config = dict(
    d_expert=160,
    d_shared_expert=256,
    moe_layers=[1, 2, 3, 4, 5, 6, 7, 8, 9, 10, 11],
    n_empty_slots=16,
    normalize_top_k=False,
    lr_router=0.000419,
    optimizer='muon_variant',
    lr=0.00905,
    beta1=0.93,
    train_tokens=344900000,
    steps=7369,
)
Below are experts of layer 3 (counted from 0) of a mixture-of-experts language model. Rows are named router (the router's row for the expert) and show model dimensions 0-255. Each number is 128 + 32 x the weight over its row's rms, rounded and kept within 0 to 255. Numbers have three digits each.
After each expert's rows: a language model's description of what the expert responds to. This comes from a sample of Wikipedia text that the model never trained on.

# expert 9
router:153087101144142138069198183128112091094067141167144129111098077128094130179102116093143135145132112120101091117162143099173171126087159077068153089168151155126142126140107150085078084117129083133089148083125120172172159174096141121066111092102192075157090159102155081102105144182155102080160139093152159137160183105175112120138103122153167131111149131099079111120088125150069118073146177109142172129092168142109168128201119112128176090120127145096133098162072109137134104095121123137098124130174056086185106105103133179191151155193189103094060124083157085116108120170065132155093078164142163160087127197146122147167124133123084160170112085125099121137120146113139103152166104144150133137097103096085149069112106145159108120152132146101163156131162116123099109179181127
What it handles: Place and name endings. Word-final pieces of foreign place and personal names, such as Aquitaine, Picardie, Argüelles, plus country names and periods in lists.

# expert 5
router:099148164166114107072140156116130115131110151158138094108075100119125151137125158117160121172166138107157075214106113139144114124176173177117153082181135110153122142101084162066168100083134148085105106162180140090128180072102177152147126210171136103115127139079167121108138149111166078110132097127121163154176118191137121162110107155130157106113169086142105132172159096111104119098074144158122186155108099105156106102080171133118173138143064135097145103108131159116123063179169077115114084192104193104058145140133120178082123137120119123104168106144157158141076071103123129160128129135134130105187139154125127101109138072171069089083083148127088097111114107137171170101139104096161136169112110089111129122201123141108123132031176157120182062128134104077087141160139154
What it handles: Military and political institutions. Capitalized institution nouns after "the" or an ordinal, like War, Army, Squadron, Council, King, in military and political history.

# expert 30
router:159086101139143138072194178128103093091078137173146126123092074131096132178098124094146135146130106117112087112169146098171171119085157080063150090166146156123141123141113154087073083119127080132088143088124119174174161176100141125064116092102191084155080151115158082102104147185155099074157147093150161136160183099172116116138109121162166127111151136098083111108088127146071114072138180117138173128084164148106171123198124105121172096117127140097136100161073102139133108095128126135094116128171057086190098108108136177187157156197192103093054125082157080112102121174070129144094078167148159161083130195139120148162117128123083157163121081130103120130114140112135105155164104144153132127098096092081149075112108150154103119154133147110165148143158117115102110174176128
What it handles: Name fragments in tables. Capital letters and word pieces of personal names, codes and titles, often inside table cells, such as Diego, Cooper, Kastani.

# expert 15
router:168107094154177100138125122110133136194099164113166138164135090121125162116121152093136096116134140079091161186103153092168068115138085122147110107097095129151143157149060147097161140152098139154087130111133065147140059161131139121126193203151134065167124093074148115116156137163162076148097061141134115089124095082088092104145132099188158122114173112185131173152110148076134187094199128093108144147159125116133089111131093075163139080081128172157167081104144136083097133096076150109127181153177107098157115102105074127139130094121152097120165107126162091107137137077102172118137160172164087177088151150122201112101083096140101184159114128113092067131134156116090093127185078167167104077129139088136146107194066106147137148162106120122130118142076170165133127131153076
What it handles: Descriptive main verbs. Main verbs after a subject, mostly is, was, found, died, in species stubs and census text, as in "It is found in".

# expert 27
router:113151164194111049115133148063096183110090163142135122064099104174101164137113057116154126193133141070159132103157106138137116135132153115083131134077129153128163060194130121106193125114085113135102106111147110183177141130118106167109141146132134103099157081107085089111112153148196104089078096083102116145122162128158119092115150121086129120156121134115129114104103099071097094078134158079134160096137151085130145135129138162152127074131102149097097093114090126139103135117162114129104184172163197080174126082123105185164149144138165119083096096120094130154153128175109112113108118175150178150174182176112146177151121096150162152136077126157146064113132112077088177139133142186187121124136088128077123098140088184134140164178125092132128047210133124094107073125144178
What it handles: Routes and transport. Prepositions and nouns in road, rail and bus descriptions, such as terminus of, near, station, railway, route, trains.

# expert 17
router:170106109172118112151107171111099155190090117102146063180135132133168158098161137087169194116130096200130108074097104170145191129113078110119166102111132127148099158159159133139146066128180121155192106130050100111116106089077157120139132133106106189132185120090156098131111134118101088114143128126131192173165053127117100104161122090114161148111158086157143102141183162135150126168119096127155087147129146172090143083121164108128072163173179091079126142156160157177177129162089132126167173133121185126092139120186169078116121129143111144091165125095158125113122146159165137081088114149182104142089078137067115134111163131168136127166183106168080133137130095145109129084147133129085177163125144178128094134097095117193081084145107141144081188168128168122111087166074082
What it handles: Film and music vocabulary. Entertainment nouns such as film, album, song, series, episode, production, in articles on films, shows and music.

# expert 6
router:160114125131137087082135153126091081107069076166124084142128115180133194148093132143147148121144128127122070133133157118132175118112142143099172119089132157107106097145137140114089103109167097109157105065034103145099136125116100068078169072103169106137105137099109093118117174172152152067140108106172136187169195158142102095114117104122137122090069100162077110099100108188097141110079170161121193141123151145071147116197080096125136168126143078078124155160098137125155100118134123163103096147165079094183117153127184156187177123161191115143037106092139091112131133172111137112104102180129148101061105184118101155142105158137081145110170146103098145115161136154127138135131138092118099129105154144102080082113096121161178091089136130098112179162194178125062147149098129
What it handles: Media titles and CJK. Tokens in film, TV, game and release listings, such as the, colons, hyphens in Blu-ray or Ant-Man, and Chinese/Japanese/Korean byte pieces.

# expert 8
router:099117112145180165108159148139103112136099122159155177120117066162082156173116163105110108066103127118114118154175180061152157154122054136089154094172101137101170067210120183131161140167119138108067121135124153120173122192069113123096116136112160095185110159102138115090100129168110116160179057114128122169137109166143156197147177123113069216119167126124134107141100142058158139096136150093112162145104106147077161101138127080129143130147140188089121141145133170139104092181091189140129063172158097121128177180171088121144109105132119167159086132074153082134132167142102154098108148076126143135099127179094143169065129117098124077171128106093124074114144103084143125149154133131135176202133109113095128124124168090067099116150121111052134131105170144143129143121131129
What it handles: Sports results context. Athletics and Olympic result pages: "event at the" openings, medal, Bronze, Championships, and pipes in result tables.

# expert 24
router:153086098141141134070196181128110089095069136167144124116095071133095135178104126093146131147128107121105088112161150096172181120085154081069148087168144153127144124135108157087076088119127085122087148081128120167177162171098140122060116094103191079153086159106157081099097147180155107072159144095152163143156187104176115120142110117161163132110146136107080110116087123149059121067137182114138170126090164142110171124203122110120175098120131139098132101161072104139132109097123127136099119127167056089191111104104133181191152162193191096094070128075158087117105125170066132145091076170148167156084132192140123143160120134125087158170112087130105114135119147118136101149164107147154125130095107093085153071114115150156110119150133149104163149137165112121101112180177127
What it handles: Table markup and line breaks. Line breaks, table separator rows, section-heading marks and closing pieces of names within lists, discographies and election tables.

# expert 2
router:174149081152073183101186074098071083181129121095162108175070109088149071162121120044149139093154154159105090077153170147153154108097061133075096099162099166140139125091128131112155117159137080105119090093126135169127152091154175134089147103107158076174163133105184088166127129094086133169183140133102158182117123082124138163109141104176174146096158140125098130140125118150102157167152116126138115137064090171084114102167146133112161099169171103159106091172086173133124104143146181148134178118095130123159123098099084145162140120174115076166093136094136146096098114126127123154184089173123131164106170120110088162168087133119091156166170151158123202094132157123102163193179156134106126098101164110095154100114135168079131122156197177100152122118111092105087124164176082
What it handles: Section heading markup. Wikitext heading markers and their words, such as == and === around See also, History, Personal, plus table divider rows.

# expert 4
router:118155144121146182101157160172077156095101123139088075097101148085109097168102098084133138099090069140152163087150121150141145085094120125113078161123105091141092145123198076164124080157119136162112132151165123123182134160104116159100105169119165116120095172203136150132136163113101125116113180140129157165189159104166083109138090082095099134177135107110081119110157163150109050145115117131104104120154117156111129103169188170078143128172126154135145165123104106144084159092122095106120059108072168177132183184086114117131166175074115165121092138161171100121149110163118173151098153116130104128135055083147149096082119170164143101141149129079110175121095133175151115097055091190085153132096084118146117093121156099111174197096138137099167150150158081082115059087180163
What it handles: Prepositions after role nouns. Prepositions like of, for, on, from after titles or roles, as in "Member of the Senedd for", "responsible for", "Commission on".

# expert 28
router:115112111176085088146096133105131121099136174087103107174082085160126070124159116145132153067123144104057134109121134186142141092073091184111100152091122139115169149089179181129150083157094128126087134176159184132135142134093188173160133124113160145142156153102144125156123116090131121192162108123124146144096083047127078095085167116120133171167123145122150124174093131055136140121154110115173064105117143083103163120059089126111137179189148148155149136112112180190119108149104225143106157161153158103161133155176080102178158115137187136150160151173118093106154191160152125120148174123157046113049124088079097149095150091097135134153112088120139181133099105160151083106151137088102125173153117118103103145107140083149146080150113100159148109151114155096134158169103091
What it handles: Sports team vocabulary. Words in sports articles and tables, such as football, season, scored, tournament, and "represented" in college team season intros.

# expert 0
router:072126148108149160109136164147115109117135146176148168102112113105149067092134087135169092126156082150108100152076095177146146159156210135121163203208172124119118164088100061093140114154161133096152090116138143096107130155108177169137075133116127139099081126078121107129144162133127153079140159137128141098147138122159120193099133107141168136105160112089065129196124142105097099169122168128154102095113151147145154081146129153149150108054070094133192130166162142137142109128139048099145163145107156104094179080130134154068116095142182150081202162168183099080100119140137071074102085092110106135133170187121132095108163099093119184125100071190154144109168167169136116124129155067162159147115182130115069108153101111145114116143144130142141100161087101138126190164088112
What it handles: Abstract and time nouns. Abstract or time nouns and their suffixes after determiners, such as year, days, period, law, constitutionality, nationalism, amenities.

# expert 18
router:084098105097128123141129049168173171124146170113076159105131138138109166071058193124171093081152128175099164126085103176126114104163139097152112145125090140088166138105101101180128183093109112176142095138087094120087194088149120127130136082127118148120144094182103130139179172129124110122107187102167102108072119130086121142142094150090164112144118116109178177148115093167095181131149114095081091156140118124140147091115141194102124123125170119152099165094190110149130160141076071070111160098159151167135153110178106082122134145121111102072238158179069158140109118126139112126168084152101092133171112090091171125082151100185196182132142111181107088119137103117111125082095122135129150150136128104138106108108148075176121086129098130184164175147153139166141102173130088
What it handles: Reporting and action verbs. Past tenses and participles in narrative or argument, such as said, used, decided, stated, asserts, admitting, often following to, was or he.

# expert 1
router:166188121113173080090162104124111130150104137145163128167172095134101111139137102094096117195150131063091187129167180122132134110099118138108121098144125152115163153150077184091164125183085131182138195146168111120138090142193120137103091140125156118144108071066138097089131106176112096112155103085125139079156159081110093141126150094135150145119155091080130166161090127094156152128175170102110131150160143157125118136154072112096164099057093142171127123124095122135116129056129145132146181161089099164164136065073069170088138126149105150162128164111186114115160146112131141165093158202130099151078181183180146106126099065055174174153126104160146067129125136181144096120178112167162113087149083127160112109132132171111089153183082157106161089131111115180111159094138100
What it handles: Census and demographic statistics. Tokens in census and demographics passages and number tables, especially "there" in "there were", plus periods, commas, percent signs.

# expert 7
router:083137094139105144087117121116172100154094166100113172134114101156160092152096104115118140113097154173113153073160101118131078122165146140158141139150083165157144114126128077140136114075153102162141096082083141123167148098118181143135145119121149149204185131149120188106107121107115103125115087093200153172164167111112083101137105150136109127149132084073156060198189156135140131097176142090054074077109174158081140164125119117132066184146080092133133133163142145111097111111075111117106118174123135133083162112102094094136168173105189131187097153146173111118103104133139160123088146129171110154157094055128137099145100135079196047084162189110143100097138136104167073158145083103118106123143154124191157132116106131186114075133054122101147090143152163195150100102129104
What it handles: Personal and family life. Possessive and personal pronouns and kinship words in biographies, such as "married her", "his retirement", father, daughter, wife.

# expert 11
router:159088106139141140074199190127107088095069134165139125113094069138099131173098123096148130143132106113100086121166149098167175120088152079061157098167151153129142127144114153089082087121126077126087142086126120175173159167102143120071121092105191080161084157103159080105103148183152103072152149093147164134157184103170121123137102118158163127114152135103077111116085127152065120068146173118143173126089160144110170126199120113130169101113123141098128101161074107138133108093123123134095115129176058086190108106111135184188155163193191105097056128081158085112107117167060133150094076170149164164086130195141120151156123124123084163169114087127104123137120147119141107154176100143154129132101102097086156071110106147156104121152131150106167144133169114124098112177176126
What it handles: Tables and taxonomy abbreviations. Pipes, line breaks and numbers in election or league tables, periods after genus initials like "C.", and "the" before building nouns.

# expert 31
router:089160131084085173197113118177187148165114096082112102163171158114154107111175169158088169156143139155172096151068154094111077195123115102150095134140187070129098109140179134170108176160155148106183093102101079140088142123172142143150164168121134108105093174114102111131139115123091179154101157192139118094107088139081177152084155137125108124150092153101131160080169129102145144147107071161152141120104072164105121172109164142141112180126151135148095171062189099104167094116129139169168160085103147129061158102088130097106150101113140120118152158105070188151192103113159140155143157130137169085116147060152125145167086186100104142118109104140150119183100163088141173178115087159156119086092115125119170127098152126094141170145113159128145148072068086099147097074098113
What it handles: Line breaks. Line-break tokens, especially ending table rows after "|", and after headings, list items and sentences.

# expert 29
router:074146117104160100098155176178117138109094160167112126167114104131068112156108118110165143102098090205098133164118101090136128200125099136103147157163177088059117090094111126129115109061121150186126123099071093175132166153146149150082157060119132088163087095158186098112090088183152108148154153119144129140131139102138091089127127195085193079075130141081134151177086094085100163096128126173146131098145143152143118176155132123109121080115111134124097116117139097147075129074122071111122138106139126129118129128123213138195098153178174119147033077047096091103087110105101101088129097156135135149123141174125156097184141125124144190127134143157170135111083126104087165133137121137113093118120182101141178091127098173117114110148191097126138130155120173146083163166152079
What it handles: Word-initial consonant pieces. Opening pieces of lowercase words split by tokenization, after "the", "a", "and", such as magn-ificent, intrig-ue, fo-am.

# expert 16
router:168172136099167134118188141121131130132071148132148158141124147180107165108109098124136119158095135084148141165179112068167126116123127126121170105133163130130072120148074142093065124146130104143073187060141145199164118135079126138080084072125133108180104119077135097121110119181150086082147131159133134125205129116178128142125176079136118096139197178141126142118072076177135128060131197079090128108122126105130156129189189064176145099074146126100129083156083161161160103122129094176105108125136093082193105111097149182187131131152148113072125094151143110093095116132084119151085119178149127067091168164134145127148123103090151145134095113087066136134098120138100101170118144140115130194115128112081059139145147153106121127175108188110152093155120167099119111076113174
What it handles: Digits and codes in tables. Number pieces and short capital codes in tables and coordinates, such as 20 in 55°47′20″N, N and S, 3:06, 127,600.

# expert 26
router:167119125096128083117155143137114076085138167186115128107193116078108156124108103176166127139126127152144173180145137119141104120123157129078169154122142109124106191105113194080096088077168141121098169106114128146142161177136101158131144170163126103144102068177135134144159107138150085091165111081076119117080124104142087097155069111095149139077121185164101181096143120103158112150114135125129156106132169191104105163120050109104168126098175097143118097121086048094149107119097183137067167162178108119152127159177148126127140150143130098172134098112087100142087151067130060126127110122126144146145179153103117120120063205150079122097098128176099191090112092101106183112099114123062129106089139162114155127152093162092163113153155152182080195148133096181091161163180106
What it handles: Scientific word pieces. Word fragments and terms in biology, chemistry and math text, like nucle-ot-ide, protein, receptor, LaTeX frac and mathbf.

# expert 21
router:083152117150157121067169175146118092075107108143089122098101118108118102187097165111160129160166071079156077167120158137105142133174188160073103098185111122153118123111082156099102096123131110115048140171121172115118138094108159175084111122151151108155119147125131105163096168106149072097147134121123167197128163143133107120080117120115194129082083154166118098089137126171074107083161081076129170164122095092110113132134144130151140102136074111065142075105096111100107091157140120162164123151154103077131157145121185169146094136164149105148078152093152125111084128095086096151125152132133189122139137195143153077111119114113093068135072157089113128103195085133175169151170137120177181135078108070097123120212157163085115150135179155045139135141143141150133080156133156
What it handles: National and organization names. Capitalized words in names of nations and institutions, such as United States, British, National, World, and RAF in military unit names.

# expert 19
router:093150089126169145166100142121170147155131103161114133104132114153091102133105087093105149141150086130140134067060144102115130119111126119206084185094106154187098152108130049170153169089094110159108181162127110129074152095132145128100128200152075086120167176150109168147183172149061163087152165101103063105093129147119088125175157147106101090177097134094146144114101108114122100101119119164139115113084177163176152092142119195124088109082077093169139119081130070133097196088111099064183132108083143162137096098167112145074138153100061184113133140174176152161190106129134127124133127089075142131148095152142163123103107151153129089142074069080119123115122159177094150148141126093117116131093200132141132108116125071120158092132108118142149131149104119173207116119141108
What it handles: Clause-linking conjunctions and prepositions. Subordinators and linking words opening clauses, often sentence-initial, such as Before, While, Unlike, when, which, after, until.

# expert 25
router:119108087146074141115121138085181096110106079094141153115117137154134120177130143231071057194084152120135133070149099139141115141121150148149182123101118154083154130126127172114155076098121136082167192153203147097143112171064069114142115066140125124102101084110135146135167085093126128182132115073080145093142129152128153151113163152094099205129125155122088098141110124104139101141173135131133111121118136096133107147127116103169130147196124114143077168168104090127172124103144149193097046132147090143166089189112148164124137083133101134176148149156133090162102161172105174150156185090099121087113123095166120134123197131108044112111139157095115134142108157129117139094102151076114144139209076164092084115149134160114122102166114126195141132108160150119086152138084201
What it handles: Slavic and foreign name pieces. Pieces of non-English personal names, mainly Slavic, also African or Asian, such as Vy-aches-lav, K-oval-enko, Sav-itsky, By-aru-hanga.

# expert 22
router:165122112130163129106136113137121106106194123134102176146081206120182158092152142117151113114104099087135135141162086124076117089163146132159137106117107134089117119127181129100078125106084087096150074160151092095070127083191089113147101131121123159090139123152133142086140170128149137128081094150138145127105122105125138145193087184165144143122144162177141167149133106139150097165061084168185092158134104128158155121143164148061074116064171147130162085161118139159154128169200156079094112116058096179136118105156105140116139146133107085123242069113095127106103149111116090076124100083147105151178079139132114071093145116102163113095167106122144133125077134128139116091123149151163135120161138188106131183094132070076138140076111118162067107182084120053173155120155177
What it handles: Middle pieces of names. Word pieces inside surnames, place names and uncommon words, often after a short onset, such as Scr-ut-on, Gl-as-gow, McG-raw, Bl-ed-soe.

# expert 3
router:151087099136144143077186186124112089093066140163142135117092065130108125176106114088144129145128116122107090117159150090174178130081149080068158087167146155132130112140112158086076086112128082129092150081126113168170156177100135116075114096094194088154085161112158084104099148180152101077162144097147165139164180106168107121140103121156166129114150140098078108117099122148060108070137178114144177129093150141109169123206120111128180089114130138099128099166073115145128114095120125131091121126167050082188112106115133172200155162191187101089051119086162088115109124163069133149095074165140160168082130191147120143158119130126076163164110087123105129129124147116136101158163103136154127136098101100081153071115110156159108117153136150107166150136161115124104108181180130
What it handles: Taxonomic Latin endings. Latin-looking name endings in species lists and taxonomy (-ia, -us, -um, -aea), plus cells and pipes inside Wikipedia tables.

# expert 10
router:165136188122106081129069129108087105113152134137117077108109113121216142137099096130115130105138149073104124191158134147144151081097171173140092143101135112181132087068067137153143112149060097165109125116136112129184125130111100133107161085142114176117130107139099080166150140149126122089170127108136079116098157114117144068085111108152074088066125148144085160104111164144125174181111168111153196127089171097113142109083074077055190144081101112126156121128066156113135141174189172158122167142154147071185104131117120113185196166139150141165082056155112102125133146107123074116147114151138122126106161153158098143164122068167088109139099186113140133087143140097104110086172108134097141175081058093133087161138151172155120095176134109129124128059168166129121156088134120
What it handles: Infobox field labels. Field names and dashes in infobox and list layouts, such as Coordinates, Conservation status, Synonyms, Preceded by, Written by.

# expert 14
router:152116102167136134084178182133132145122145128132138109084101051144064124163083119120128181162150156095123125148166110141125145140100161106092166090180160174074127093130158147082147157138159108119089124085090191137177134163064148067062106078088179119088079140116148086085139139101085090097179148090087162137162166132128125133157144084149168099111084106139123146098094114120131095078160130106130136103076071140102175141178174096179177157124128178084156099150070152180136113115108145163109094118173050115172137160108143149164136108134122128092102157090201090111166120152077150150097129098164193148093165151161105161157113111134128182125110112109129148159143168080128138168145158150118086111165151158129095075122181135073087153085082131087159114136170147120066081144120130
What it handles: Score and range dashes. En dashes, hyphens, slashes and plus signs between numbers in scores and year ranges, such as 23–25, 2–1, 2023-2024.

# expert 23
router:157113180116085149122165137078126140138104124123091093123157115135184126164166117140110137182077191103097108162166124114138140149100086105135145097108183131134124084117073154112098144141116095116116143098174160116172088133070205151108137056086135118146112134132144079140100126120085146112181132134207110126161208077176152145129121116180091122145166162071076125112098104159118189119112200123105115159123137087150173162112140069143162182137054106147137127149074146119129092163134128199115073133176109072170087197119134081149209110149158136136108112109150096087101153176089095157088157118172104122079147083131082133160159085140151089135112148083150110105158058076141113125139146132130134160097088129078125145097128177139150144156111120096168117081185131132129114087160174
What it handles: Infobox closers and units. Closing parentheses after ages and years, time zones, degree and minute marks, km and sq units, in infobox detail lines.

# expert 12
router:108115158096187154092152157160086081084139067120138184160139090073089143107108103126101123129195093140099103076175143115186180079087106066066104102122078140156133123101129155163132183170108167150131133091152178099134136151095119070074087088139129165117103183123072128109125077150096137139103169096162087161163162176173174078091083166137125076140082111184109052084103169122109123085130170119123170081164071070150127154170124139137141085110078136126125099190130164091135111160135096150155135130157067102118080091128117091171104129154137110172074137090092151123121177122110130152164093128107126159140162098157097108157124121089113097185119131146122112143146141153111129108156114155150111087124142160146177076105141145176080173109111150099144177123106132139067079083141094
What it handles: Table row starts. Pipe characters opening table rows after a line break, list dashes, heading equals signs, and Preceded/Succeeded in succession boxes.